From a checkpoint of a small mixture-of-experts model trained on Wikipedia.
Experts: 512 tanh GELU neurons an expert, 2 picks a token, a softmax router.
Below are experts of layer 3 (counted from 0) of a mixture-of-experts language model. Rows are named router (the router's row for the expert), up (a neuron's input weights, with its number) and show model dimensions 0-31. Each number is 128 + 24 x the weight over its row's rms, rounded and kept within 0 to 255.
After each expert's rows: "comes after" lists some tokens at least twice as common just before its tokens as in all text. This comes from a sample of Wikipedia text that the model never trained on. Tokens count by the router's weight.

# expert 13
router [145 149 122 119  88  94 145 133 136 136  97 143 166 113 114 158 148  82  92 101 109 122 137 151 163 106 136 109  91 123  94 149]
up0 [114 180 156 122 114 124 114 143 194 161 185 133 148  88 107 183  89  97 105  85 116 135 126 128 137  96 147 137 122 109 126 115]
up1 [110  92 129 159 103 114 172  97 135 171 132 144 124 161 124 141 120 173 116 163 131  92 128 122 125 115 127 110 175 127 108 151]
up2 [118  62 168  79 116 106 125 166 113 129  97  96 146  96 139 173  90 175 128 130 154  95 136 138 144 121 146 132 143 137 138 123]
up3 [102 173 150 113 159 154 123 147 125 118 140 129 134 160 143 130 130 109 118 109 156 152 129 125 134 103 154 106 112 117  92 134]
up4 [142 153 156 108  93 112 131 110 141 125 169 127 128 140 128 146 170 108  85 131 134 119 144 134 121 120 152 125 116 104 103 167]
up5 [111 131 145  93 148 124 152 136  99 129 112 139 130 159 121 134 130 157 124 117 110 154 130  89 166 170 142 162  98 148  98 110]
up6 [117 114 153 153 118  98 133 113  76 109 165 113 132 102 140  90 124 138 164 108  61  97 129 167 117  96 161 118 150 141 122 149]
up7 [109 155 103 104 109  99 129 142 142 144 145 136 100 144 142 185 173 187 145 147 134  93  73 118 144 100 130 126 143  46  85 123]
up8 [ 90 152 120 124 101 149 140 161 126 114 137 143 153  92 176 181  95 139 111 102 104 114  93 152 140 107 128 157  88 117 142 125]
up9 [ 95 166 169 142 108 112 156 120 151 131 166 163 163  85 135 153 156  97 100 159 144  91  95 128 113 107 154 104 138 155 121 113]
up10 [132 130 127 156 130 128 182 133 123 142 118 149  77 131 143 145 163  82 111 139  90 102 117 106 136 142 119 112  98 139  80 137]
up11 [129 127 143 113  81 107 161 139 114 121 103 119 163 107 131 133 165 112  98 114 100  84 141 132 106 147 154 116 163 142  86 114]
up12 [148 118 120 146 129 129 147 102  89 133 115 168 120  88 130 155 146 107 176 151 203 106 148 142 124 159 155 176 130  85 147 163]
up13 [121 114 114 122 136 109  89 131 170 127  78 149 130  89 130 131 125 173 111 165 114 125 113 147 152 107 137 111 137 132 140 120]
up14 [118 167 108 111 114 115 150 159 155 147  98 136 161  96 141 211 100 132 128  71 137 123  94 161 128 105 119 133  83 121 124 124]
up15 [119 127 142 158  85 146 162 152 121 153 130  85 143 133 126 182 128 148  96  68 152 128  91 133 173 144 146 137 155 135 104  92]
up16 [124 140 141 120 143 116 122 110 108 144 105 103 133  97 159 163 119  95 143 112 126 138 117 141 128 148 128 116 156 118 145 111]
up17 [114  94 138 167 115 143 108 170 146 126 146 141  96 116 126  96 116 163 136  88  97 140 147 172 119 145 117  81  96 109 121 114]
up18 [151  66 123  94 133 101 152 121  94 104 143  87 155 151 151 157 157 101 145 153 108 135  98  98 123 135 142 135 151 151 112 103]
up19 [137 129 133 124 135 131 156 112 112 146 113 132 160 132 154  96  99 118 133  70 119 172 126 127 121 166 129 110 130 122 118 157]
up20 [145 110 121 113  84 130 126 138 108 134 111 157 151 131 135 157 129 145 125 101 110 141 124  96 150 146 157 119 128 150 132 129]
comes after: "\n\n", ".", "2", "1", "==", "\n"

# expert 0
router [153 135 133 143 121  96 130 148 154 119 111 134 128 106 128 145 129  69 125 106 126 122 125 127 164 113 136  86  90 106  67 165]
up0 [104 152 165 166 139 113 136 133 162 171 127 105 103 101 131 127 120 140 125 113 135 139 126  84 153 112 158 139 134 110 113 127]
up1 [105 163 154 128 106 126 120 156 112 159 119  87 147 144 125 128 108 127 124 100 124  99 128 157 142 117 175  74 122 124 135 151]
up2 [128 123 169  84 117 135 112 153 112 100 114 136 123 184 147 179 117 136 122 111 169 118 145 127 148 120 167 120 128 144 122 168]
up3 [144 150 131 108 149 139 121 137 103 125 156 115 143 160 126 165 100 101  95 166 160 141  89 113 115 143 126 160 131 139 108 124]
up4 [ 96 118 168 111 120 160 136  85 122 125 126 136 129 147 111 119 131 167 113 140 141 134 119 144 151 146 144 157 140 136  87 141]
up5 [116 148 150 122 121 135 118 125  82 135 122 109 140 106 137 133 151 145 122 170 140 143  99 115 122 154 113 110 139 126  90 115]
up6 [124 168 122 146 102 111 147 121 105 147 108 128 186 110 104 101 121 171 154 120 139 150 187 113 150 125 141  93 121 157  62 176]
up7 [118 129 123  86 120 146 122 154 109 146 152 121  99 145 182 128 146 130 136 139 125  93  99 159 142 140 113 116 117  84  71 138]
up8 [123  96 124 153  86 165 139 123 111 117 145 128 123 122 114 107 129 139 124 102 185 136 146 169 147 101 158 155  79 146 170 109]
up9 [111  85 140  92 123 108 157 126 108 103 134 121 151 107 135 127 112 136  87 200 124 104 125 157 137 115 115 130 151 132  81 153]
up10 [142 104 124 144 133 157 215 155 107 124 136 126 100  81 157 136 141 114  58 132 126 107 146 122 141 157 118 165 147 131  86 180]
up11 [133  92 162  97 113 120 168  95 156 114 136 152 163  93 132 118 120 110 150 148 107 105 137 171 124 131 129  88 166 114 125 112]
up12 [137 127 107 185 129  70 138 128 105 115 111  98 111 141 130 118 143 120 147 121 131 108 116  88 120 149 102 120 102 117 140 135]
up13 [150  96 127 133 134 113 156 131 162 147 112  99 124 115 104 143 105 108 135 108 115 131 168 108 163 112 111 166 105 149 109 173]
up14 [131 130 122 133 118 127 118 151 178 142 127 124 114 105 150 205 115 101 151  86 127 149 124 133  90 117 100 166 136 159 117 135]
up15 [ 90 114 184 152 114 145 148 122 101 142  94 135 109 135 126 157 156 127 117 147 131 116 132 124 147 152 159 120 157  88 115 106]
up16 [132 143 155 156 123  93 151 113 113 146 145 121 124  76 132 118 149 111  91 176 113 164 137 115 156 160 128 125 118  83 140 124]
up17 [128 127 157 108 142 115  93 126 123 129 122 102 158 128 104 132 129 169 116 108 156 119 105 133 124 119 134  96  73  67 142 143]
up18 [116 129  97 120 108  96 141 112 111 106 125  71 177 113 119 140 111  97 144 137 140 120  60 142 139 124 131 123 100  76 140 155]
up19 [121 117 125 142 124 105 140 128 135 119  93 150 124 130 108  96 144 141 162  88 115  90  89 125 117 142 178 105 124 136 126 147]
up20 [147 183 154 178  97 132 126 174 191 159  99 146 132 105 124 129 104 107 149  84 142 141 127 123 145 104 128 108  96 156 110 151]
comes after: ", ", " =", "1", " in ", "2", "\n\n"

# expert 30
router [109 134 119 121  93 126 132 169 115 139 137 136 153 115 111 152 155 133 127 128 141 137 110 188 136 146 162 118  98 102 114 114]
up0 [ 90 115 158 148 140 150 116 121 129  95 129  83  95 150 125 107 146 107 131  80 110 143 115 155 124 111 141 123 100 106 141 154]
up1 [136 133  99 121 138 151 144  69 146 104 107 122 162 170 130 132 110 148  91 130  97  99  99 104 131  90 176 124 146 109 122 155]
up2 [ 98 129 169 119 114  99 156 110 117 147 123 119 114 113 170 160 106 143 120 153 136 139 155 118 131 194 117 116 137 160 151 134]
up3 [122 131 177 154 143  99 161 130 128 205 140 154 148 130 112 117 126 137 125 130 124 162 107 124 129 152 144 130 117 122 125 171]
up4 [ 90 103 166 124 106  94 118 158 119 124  91  98 123 123 135 125 156 167 137 139 115  56  89 165 124 154 138 139 134  97 104 161]
up5 [ 92 182 127 124 145 134 129 115 104 188  88  96  92 188 141 119 122 182 132 175 100  90 111 133 135 142 145 115 123 174 124 114]
up6 [162 149 115 122 122  97 197 109 164 123 116 115  85  99 126 127  98 142 137 142 141  35 168 134 129 140  96 104 127 174 112 135]
up7 [ 91 150 110 105 110 140  88 219 130 125 144 136 118 121 147 143 151 169 154 161 141 114  70  94 147 114 138 134 163  43 113 169]
up8 [ 98 103 151 123 118 123 144 166 114 113 114 145 183 113 145 120 145 110 143 111 123 132  73 138 150 137 137 138  82 138 131 134]
up9 [102 137 117 102  84 109 108 141 127 137 194 123 153 114 120 140 157  92 129 178 112 111 131 170 132  80 108 147 136 144 127 141]
up10 [122  93 142 117 115 138 158 116 123 105 135 164 104 140 155 149 144 100 105 146 146  93 127 179 152 170 138 114 144 143  83 119]
up11 [ 90 137 175  84  94 138 131 191 164 181 133 156 131  92 127 139 151 136 156 135 118 126 134 104 130 117 144 121 161 135 100 156]
up12 [121 128 146  99 115 110 150  94  96 117  89 129 123 152 161 142 148 142 136 174 125  72 123 149 127 112 140 151 103  88 114 118]
up13 [123 137 121 124 117  90 109 145 121 150 112 133 120  91 112 132 102  88 116 131 156 127 135  85 146 118 153  88 143  97 128  99]
up14 [103 139 110 153 127 132 155 177 124 173 169 129  88 144 133 179  99 161 112  80  92 156  96 139 128 132 106 135 141 112 123 134]
up15 [111 138 177 173 132 157 122 129  95  98  98 119 111 112  98 123 134 122 135 132 114  97  98 115 157 148 139 137 140 138 136 100]
up16 [141 134 143 130 125 140 134 107 148 153 101  82 112 114 161 162 102 123 106 117  77 117  86 117 149 186 112 158 106 121 111 124]
up17 [130 109 149 191 143 150  97 124  99 102 127 108 148 121 132 130 116 121 117  91 168 164 166 191 116 131 161 138  83  98 129 212]
up18 [108 140 161 121 115 105 106  92 119 135 132  55 144 134 123 155 140 101 126 146 151 131 114 137 131 142 176 144 164  48 112 159]
up19 [135 140 184 108 145 124 108 145 158 117 107 170 138 135 159 121 169 146 154 127 117 128 118 137 127 112 137 130 135 123 135 141]
up20 [ 99 154 156 141 103 107  83 141 144 132 117 121 144 176 118 127 103  94 115  97 111 147 110 217 158 147 157 107 133 105 106 125]
comes after: " |", ".", ")", " |  |", " was", "=="

# expert 31
router [123 123 116 138 102 113 115 149 108 122  97 131 172 133 113 142 135 108 128 132 141 143 153 164 136 178 165  82 124 145  95 160]
up0 [103 163 158 122 152 109 109  82 162 138 170 114  95 131 118 114 133 101  78 145 146 145 127 121 128 141 148 138 143 117 127 149]
up1 [100 125 103 163 126 132 136 116 131 117 128 117 175 182 119 140 130  97  90 159  86  94 117 178 126 134 128  91 110 113 135 154]
up2 [107 129 152  71 138 115 160 141 139 110  97 111 138 133 168 156 101 134 131 124 102  82 144 114 129 119 125 138 124 128 140 125]
up3 [129 180 150 159  98 113 131 129 163 183 129 121  99 139 154 145 121  95 135 113 131 139 103 118 140 106 115 115 126 109 133 153]
up4 [114 150 142 135  77 138  86 139 133 137 105 185 102 137 132 143 145  85 113 117 135 155  94 125 158  88 126 107 101 109  78 133]
up5 [121 178 142 100 135 121 147 129 129 170 129 141 136 151 173 142 111  86 155 155  95 195 115 106 135 130 121  91 115 148 115  99]
up6 [ 95 148 151 159 119 101 148 121 106 115 106 135  98 118 149 150 139 168 124 101 140 106 118 147 131 160 190 128  94 141 122 153]
up7 [130  99 125  97 128 122  92 163 118 127 119 153 104 126 171 121 113 116 132 162 125 141 111 110 134 135 149 121 136  85 108 120]
up8 [114 142 129 150  79 138 162 109 139 132  92 154 180 114 107 131 129 111 145 135  87 127 104 135 147 121  84  86  78 162  93 118]
up9 [108 135 155 144  99 120 117 151 106 107 182  93 135 115 120 147 111 119 120 155 167  83 126 120 131 126  72 117 126 115 114 154]
up10 [129 121 111 130 135 120 172 130 156 117 159 153 126 139 175 140 123  80 115 164 138 119 148 141 142 142 133  97 123 137 137  97]
up11 [102 134 144 119 146 148 154  75 104 132 110 147 141 126 152 137 167 120 107 138 117  89 130 123 116 121 135  93 113 110 141 158]
up12 [122 138 115 127 119 101 140 141 153 154  83 123  97 127 127 137 147  75 162 174 126 101 144 162 165 109 112 140 134 116  88 103]
up13 [138 167 126 106 111 105 141 137 135 144 119 111 131  93 160 119 104 140 105 152 164 152 149  99 154 115 104 121 109  88 137 177]
up14 [128 139 173 154 131 151 119 174 121 140 110 114  77 177 133 135 120 132 128 104  92 129  86 123 119 146 157 163 124 119 120 142]
up15 [142 106 137 182 109 148 115 136 121 127 156 117 124 116  80 143 140 115 112 110 118 114 106 142 146 138 141 167 194 146 132 106]
up16 [136 165 161 140 154 143 125 128 108 140 124 152 173 116 155 128 150 141 107 111 113 134 124  88 146  98 123 158 158 119 140 102]
up17 [109  91 182 117 131 143  89 133 119 124 114 122 132 116 137 119 114 156 105  90 155 127 136 148 123 127 112  98 109  97  90 155]
up18 [124 116 104 117  95 129 104 143 100 128 121  87 151 118 126 154 145  80 154 135 139 134 122 111 123 152 146 105 134 139 115 159]
up19 [112 111 182 116 119 141 142  97 134 126 107 160 156 151 129 115 110 144 131  78 116 139 122 149 139 140 171 124 119 122 119 184]
up20 [124 142 138 108 115 118 123 129 150 112 155 142 136 175 161 110 106 132 149 126 165 144 150 147 151 151 124 123 109 159 140 170]
comes after: "\n", "| ", "\n\n", "|", "- ", "==="

# expert 28
router [114 165 134 133  88 104 152 142 118 152  91 127 143 129 145 136 106  87 100  80  93 140 137 130 152 163 125 119 108 106 100 123]
up0 [114 171 153 129 100  91 153 109 124 120 113  99 149 124 146 155 151 126 142  71 113 126 123 132 131 139 172 116 113 149 140 161]
up1 [125 168 138 141 131 167 150 124 128 129 139 154 145 132 144 120 115  99  80 139  89 108 147 104 133 187 169 113 108 149 118 119]
up2 [121 149 169 140 120 161 163 146 161 101  79  86 136 123 147 160 125 158 141 144 129 114 136 127 146 146 115 141 124 143 168 143]
up3 [132 107 136 128 133  92  98 150 154 155 102  94 117 139 122 129  95 107 102 121 161 191 118 112 147 152 102 132 157 106 138 139]
up4 [130 155 168 127  96 145 104 121 124 138 123 124 146 116 156 135 154 162 107 120  98 100 110  98 142 147 144 191 146  89 113 138]
up5 [120 140 167 123 121 123  95 167  90 139  97 131 144 128 160 141 141 142  82 114 153 160 151 107 158 122 158 105 155 117 138 103]
up6 [ 92 151 114 166 104 111 130 117 123 114 115 122 128 104 150 155 156 118 119 132  84 151 127 161 112 124 122 102 104 108  94 137]
up7 [128 103 124 140  88 127  95  93 124 150 125 130 111 143 128 141 105 141 136 166 147 127 100 103 131 146 131 141 121 108  66 155]
up8 [116 109 146 116 108 127 171 130  60 139 115 151 169 120 133 107 159 124 131 124 116 120 113 154 114 124 115 121  94 190 131 111]
up9 [ 90 145 124 100  90 150 109 104 137 124 154 138 174  78 133 147 165 137  85 191 137 120 146 128 128  84 151  82 142 100 132 137]
up10 [110 151 132 116  95 125 175 112 136 137  82 140 109 149 112 124 174  91 127 138 119 145 116 137 166 116 115  97 115  87  71 130]
up11 [125  95 121  83 100 128 134 145 102 112  83 139 146 145 142 149 202 109 121 100 157 156 141 161 134 168 148 123 177 112 112 147]
up12 [113 126 139 169 161  87 137 126 103  96 149 135  90 168 154 135 129 109  79 125  99 177 118 125 121 159  88 138 124 135 111 150]
up13 [124 173 118  92 119 118 122 171 139 134  67 154  93 107 134 124 126 123  62 138 154 156 145 116 149 114 110 145 116 158 137 120]
up14 [136 167 107 158 108 147 145 113 166 156 159 137  92 147 157 157 106 126 108  79 138 122 128 152 113 140 154 153 124 133 157 113]
up15 [125 131 141 167 106 147 138 127 142 170  79 176  76 132  86 157 147 140 152 129 101 137 133 109 135 123 108 104 140 160 115 104]
up16 [126 154 160 125 141  96 122 115 106 130 126  84  96 121 138 127 126 128 120 155 120 135 114  85 158 117 130 142 173  85 157 129]
up17 [124 102 179  98  97 112 149 116 102 158 106 114 145 148 138 128 127 141 128  53 121 136 149 168 137 115 168 132 149 112  92 124]
up18 [104 110 175 109 105 103 124 113  71 154  80 104 156 124 124 154 143 107 178 142 123 130 109 143 139 122 115  93 119 134 124 112]
up19 [128 137 147 164  82 127 137  99  92 165 138 132 160 109 143 104 151 182 167  79 106 129 156 137 126 134 131 133 162 121  91 166]
up20 [143 116 182 116  93 151 123 133 155 162 115 155 147 103 169 108 144 121 112 141 117 116 154 103 124 138 109 130 102 165  87 150]
comes after: "\n", "-", ")", ":", ";", "- C"

# expert 26
router [ 86 147 143 141 105 128 117 145 118 170 127 159 158 109 130 136 145 134 132 101  91 136 106 150 168 140 124  77 108 106 114 203]
up0 [ 89 136 143 113 116 100 137 138 182 161 130  90 161 145 132 130  95 139 102 100 117 122 144 145 139 140  97 131 142 121 135 159]
up1 [ 93 145 121 152 122 134 127 111 189 185 144 132 147 153 101 113 112 144 126 133 105 182 115  84 108  86 159 114 155 122 121 148]
up2 [ 99  90 152 134 104 139 123 156 143  82  87 107 148 139 151 135 131 154 151 132 177 112 158 123 115 130 107 150  81 166 141 138]
up3 [140 162 158 123 117 137 135  97 165 158 139 135 148 140 153 148 168  93 108 109 178 114 108  99 114 105 177 117 130 121 110 149]
up4 [ 98 139 172 143 119  83  86 112  92 114 145  95 136 156 158 161 121  80 134 128 153 159 109 162 167 142 142 179 125  94 104 127]
up5 [ 59 137 120  88 144 108 113 119 112 200 148  99 130 147 150 134  93 156 131  99 113 198 130 120 152 157  98 129  90  86 129 105]
up6 [144  84 167 137 129  82 143 130 115 166  78 159 157  75 100 124 141 119 117 159 101 137 165 165 142 152 161 124 109 123 110 154]
up7 [114 151 130 130 131  72 117  95  94 131 152 112 121 109 148 117 140 104 114 135 139 130 127 163 122 124  91  99 126  81 139 140]
up8 [119 137 157 165  95 115 113 111 128 135 140 151 126 124 157 122 102 148 128 123  88  85 112 145 128 104 127 128 118 130 113 152]
up9 [111 118  94  91 110 119 139 104 124 139 105 134 141 111 116 116 132 133 138 167 160 120 123 106  97 108 114  99 114 107 155 121]
up10 [144 125 131  98 143 117 166 145  99 125 123 124 115 144 132 139 149  99 114 104  92 126 122 173 132 151 134  74 141  94  84 102]
up11 [103 118 162 105 105  76 138 126  99 129  72 158 134 128 132 148 164 113 174  89  97  98 140 184 122 133 148 116 154  98 129 154]
up12 [123  88 150 121 141  77 102 105  89 131 134  83 108 117 161 106 159 102 144 109 152  82 112 105 106 115 107 136 149 133 148 141]
up13 [114 117 135  86 146  91 144 128 106 133 127 108  92 132 154 145 108 112  94 162 146 103 160  90 146 135 128  91  98 128 114 143]
up14 [131 142  83 118 106 150 113 125 124 156 118 100  67 114 136 138 141 105  95 125 141 163 118 143 157  98 130 169 118 118 144 130]
up15 [143 137 111 152 130 148 160 108 142 136 132 162  67 145 108 142 169 116 110 125 128 107 141 110 156 118 183 112 152 151 106 105]
up16 [146 127 145  83 145 129 108 117 126 117 141 126 126 111 123 135 127 105 129 110 122 116 127 108 153  95 156 174 113  85 130  90]
up17 [116  95 136 129 147 148 119 135 120 152 127 111 119  87 119 115 127 153 116  90 133 156 153 173 100 121 101  91 121 109 134 133]
up18 [126  70 110 110 127 116 135  78 105 104 106  98 153 123 159 130 150 111  96 179 133 169 101 171 118 147 139 127  92 142 105 125]
up19 [ 99 139  97 163 103 152 104 100  92 108  84 154 128 144 136 149 160 114 170  70  87 146 130 140 112 153 144 101 103 130  98 140]
up20 [157 145 108 137 135  85 175 116 136  97 127 141 105 104 144 115 103  85  95  94 124 116 129 105 122 127 108 143 133 138 129 120]
comes after: ".", "\n", "°", "′", ",", "6"

# expert 22
router [101 119 159 150 110  73 136 152 146 146 117 141 143 142 144 158 133 127 119 163 132 154 100 136 149 188 125 106 109 113 102 148]
up0 [116 138 126 131 128 136 176 139 151 130 102  94 116 106 169 134 142 142 136 135 139 201  86  97 126 110 128 115 104 109 137 108]
up1 [117 210 122 101  82 151 161 126 144 122 155 115 160 157 119 124 119 114 112 115 113 111  88 122 148 107 160  96 124 112 118 133]
up2 [103 118 128 135 103 108 123 138 130 130 100 160 128 125 137 149 112  92 143 110 121 128 137 127 142 137 149  96 145 128 142 122]
up3 [110 143 127 151 108 110 157 134 115 159 135 126 128 133 121 139 142  95 125 121 141 133 104 113 145 131 140  92 108  92 111 143]
up4 [113 155 142 102  99 122 149  95 138 143 118 142 130 156 133 167 154 121 113 138 162 150 113 153 151 124 129  96 126 104 101 186]
up5 [ 77 138 158 131 105 145 105 136 112 143 115 117 151 157 145 148 137 123 111 111 130 136 125 136 160 144 136  94 103 124 102 145]
up6 [124 142 171  51 100  97 150 122 141 133 112 143 151 109 148 166 145 121 133 125 116 132 113 145 145 133 128  89  99 106  90 126]
up7 [ 86 140 173 104 103 132 110 142 101 147 129 119 149 121 133 169 114 126 134 108 121 161 113 125 147 137 111  94  99  85 114 178]
up8 [112 152 137 145 104 106 132 162 129 129 134 143 158 128 185 156  69  85 114 102  98 144 118 118 160 110 161 106  82 129 101 141]
up9 [115 138 162  90 109 117  85 116 121 122 134 138 133 146 160 151 110 121 123 152 140 113 103 119 129 104 152 109  88  92  82 144]
up10 [128 137 120 117 141 146 159 146 126 122  99 176  91 106 132 133 124  83  87 163 101 127 183 177 150 187 174  72 147 123 110  95]
up11 [125 153 162 138 109  99 164 133 135 116 100 132 120  79 128 153 141 110 124 121 138 123 153 145 136 144 168 121 149 110 123 159]
up12 [123 166 130 142 122 124 132 147 122 134 130 101 155 156 161 147 148 114 113 108 160 148  88 123 146 134 122 146 113  86  89 153]
up13 [111 156 143  99 127 121 112 144 161 155  90 108 113 112 166 143 156 113  74 128 115 124 172 122 163 117  92  97 137 150 137 146]
up14 [ 99 182 138 146 124 138 147 147 146 160 128 139 143 109 140 140 122 149 132 130 128 162 113 161 137 137 148 115 112 121 120 135]
up15 [ 77 127 141 148  93 106 132 143 155 142 118 138 113 121 129 170 143 122 116 138 124 123 138 154 172 123 152 106 112 113  92 135]
up16 [102 138 198 102  94 106  99 138 132 161 109 113 130 139 154 145 108 143  98 134 106 139 126 131 153 134 125 119 116 107 117 153]
up17 [107 119 173 150 100 140 133 163 112 150 107 125 167 109 155 139 116 140  99  68 143 130 131 143 158 120 144 124 134  99  93 134]
up18 [108 116 148 123 113 180 112 154 138 153 134 125 138 127 122 129 146  76 144 149 122 148 138  83 122 138 157 110 140 106 110 168]
up19 [108 132 155 111  98 128 143 147 130 171 120 169 159  94 145 119 120 126 126 123 135 119 132 150 130 146 151  86 105 104 119 153]
up20 [ 95 165 115 136  74 111 153 138 160 138 122 128 172 121 142 141 103 132 126 122 128 138  98 147 154 157 143  93  95 101 119 127]
comes after: " | ", "1", "2", "–", " ", "."

# expert 4
router [124 133 148 118 113 102 119 172 124 158 106 150 127 148 124 147 140 135  98 107 133 138 133 115 145 165 139  88 102 134  98 150]
up0 [ 99 171 169 103 122 123 105 119 156 166 133 125 134 116 109 161 119  77 137 111  98 155 118  92 182 120 149 131 102 105  99 115]
up1 [131 126 145 155 121 108 123  60 130 131 137 138 138 167 151 117 131 138 119 159 105 103 128  76 124 104 145 135 152 114 112 158]
up2 [107 124 150  74 108 116 144 144 168 118  94 154 167 107 128 130 148 175 141 100 137  79 161  93 143 140 140 100 163 137 135 130]
up3 [120 123 149 103 136 101 166  89 133 121 140 132 136 146 145 111 125 142 128 160 172 145  76  78 121 110 131 115 143 125 120 183]
up4 [116 118 186 103 114 133  98 117  81 147 136 129 116 124 132 111 128 166 129 151 123 129 112 131 140 152 170 129 152 121 134 124]
up5 [144 169 136 138 121 116 118 116 116 161 105 110 148 132 131 165  99 112 113 174 146 146 130 103 168  89 103 145  96 135 126  91]
up6 [133 146 125 149 106 131  97 151 128 139  81 110  98 151 152 122 115 157 114 171 135 140 145 171 155 140 163 131  87 116 128 174]
up7 [ 90 124  98  96 126 166 109 142  94 135 111 107 119 145 151 130 149 152 159 174 148 160  90 151 150 125 128 132  87 113 113 177]
up8 [110 155 143 111 118 158 158 128 153 156 118 135 145 156 107 121 121 152 112 111 127 140  93 117 134 107 168 105 102 161 136 135]
up9 [ 88 117 185 109  98 165 121 147 128 121 166 150 145 121 106 119  94 110  83 147 163 125 127 135 138 160 133 115 121 130 127 150]
up10 [141 146 126 127 137 122 187 115  89 119 103 129 104 104 144 156 166 121 100 126 101 129  82 139 113 134 115  83 150 125 133 115]
up11 [101 111 173 118 121 139 130 119 103 163 126 136 141 158 126 117 155 140 124 156  90 110 125 130 132 142 159 119 167 129 118 132]
up12 [127 143 158  96 111  90 104 124 122 130 126  95 139 170 176 147 116 123 145 142 161 108 112 103 137 119 147 109 135 111 105 145]
up13 [135 133 117  81 134 122 102 101 116 109  53 117 139 121 139 105 136  86  55 142 166 124 153 160 177 185  97 114 103 114 141 159]
up14 [117 135 163 136  96 137 119 114 164 112 150 130 117 127 160 143 131 128 143  63 151 152 139 104 130 129 126 145 138 127 124 141]
up15 [136 166 126 138 125 130 190 137  98 150 127  96 105 111 118 123 137 117 126  95 121 139 108 127 125 140 112 113 159 145 124  83]
up16 [125 133 176  96 129 159 116 121 127 118 119 134 118 101 146 150 124  84  87 127 126 109 124 109 141 142 150  87 119  73 136  96]
up17 [126 121 160 136 105  93 133 141 116 144 138  95 123 115 130 146  79 147 124 141 180 173 134 129 141 129 107 134 137 100 105 115]
up18 [119 124 137 131 131 134 119 136  96  96 130  75 161 156 119 168 119 121 141 115  69 200 122 137 136 150 117 128 101 114 104 126]
up19 [120 154 131 119 124 119 151  70 125 128 122 160 172 135 124 122 152 141 195  87 130 136  86 116 119 145 135 110 110 132 135 187]
up20 [129 135 110 146  99 127  79 167 119 121 108 131 132 102 170 127 100 133 153 161 156 127 130 129 124 109 107 167 124 123 140  50]
comes after: " | ", "0", "; ", "3", "4", "1"

# expert 16
router [115 148 135 136 123 124 146 140 126 124 126 137 139 158 146 168 125 121  99  95 128 110 130 142 142 164 111 120 112 127 101 194]
up0 [114 152 124 113 103 113 159  94 174 123 127 123 123  93 109 133 124 137 123 117 115 151 119  90 121 107 161  95 104 131 129 154]
up1 [109 158  96 141 122 113 141  83 135 138 118 138 138 182 125 119 155 119 104 194 137 111 126 100 124  97 127 142 159  96 122 140]
up2 [129 133 138 120 115 106 128 141 163  98  95 136 138 136 138 130 102 168 118 137 140 138 171 104 154 141 128 115 118 135 143 118]
up3 [128 115 112 140 147 122 128 117 150 134 145 148 130 114 143 121 111 147 116 121 161 117 117 100 120 117  99 144 135 116 132 159]
up4 [110 133 160 154 104 126  65 101 129 149 129 126 111 111 125 145 128 153 131 157 163 111 112 128 120 123  88 123 133 122 118 163]
up5 [120 152 147 126 139 106 155 146  98 127  83 138  75 141 160 123 161 126 110 135  93 157 113 115 130 153 146 114 149 149 138 145]
up6 [109 165 124 120 130 137  96  93  78 130 125 115  90 134  90 157 146 122  95 118 133 143 191 131 140  80 151 126 136 158 129 118]
up7 [106 127 138  98 126 101  89 122 121 128 118  77 137 182 171 138 138 120 158 141 156 143 152 140 146 128 157 128 138 107 130 134]
up8 [141 151 163 114 104 147 127 128  97 122 145 100 129 156 119 135 148 149 132 140 126 102 102 117 145  95 161 134  88 135 149 167]
up9 [116 171 146 127 133 124 125 162 127 124 152 156 190  91 142 138  94 154 103 123 101 108 124  98 109 105 152 126 122 125 131 155]
up10 [130 152  91  89 133 106 143 119 116 101 113 164 133 144 151 108 137 128 103 143  98 147 159 135 151 145 137  85 156 101 106 152]
up11 [ 82 124 214  97  92 137  96 146 127 145  91 106 115 133 106 132  96 165 142 157 169 165  82 143 151 148 136 127 141 127  81 164]
up12 [127 118 151 128 127  79  94 137  69 134 139  55 137 151 127 115 157  72 127 117 137 144 122 113 110 126 138 162 160 104 121 135]
up13 [120 150 124  97 141 136 108 179 162 126  78 118 146 127 150 156 121 152  90 130 139 134 145 105 162 152 141  59 157 113 146 132]
up14 [116 144 121 152 110 122 148 170 127 102 127 158 165 110 147 197 105 143 102 126 148 113 108 125 159 116 169 136 152 108  70 155]
up15 [ 69 153 148 179 111 133 141 119 142 111 119 124 100 108  94 137 125 169 110  91 154 150 113 140 123 126 169 107 147 122 149 105]
up16 [119 173 205 143 121 129 111 115  97 130 106 116 135 138 166 111 150 128 135 155 113 174 139 104 152 141 124 122 152 105 141  94]
up17 [111  89 157 147 132 158 106 157 112 129 114 126 166 122 101 123 146 130 132  89 142 201 135 142 123 127 128 143 142  75 128 109]
up18 [142 106 137 104 145 124  74 129 109 100 127 103 164 114 154 133 182 113 123 146 126 148 121 118 132 138 116 122 117  78 126 115]
up19 [124 136 150 150 126  90  88 107 106 145 109 179 107 143 119 135 114 118 174 107 132 107 165 106 133 148 142 112 146 132 150 150]
up20 [139 136 136  95 111 113 122 140 131 140 134 164 129 140 124  97  90 113 162 135 129 128 144 142 162 122 117 140 136 150 126 127]
comes after: " ", "1", " in ", "2", "–", " of "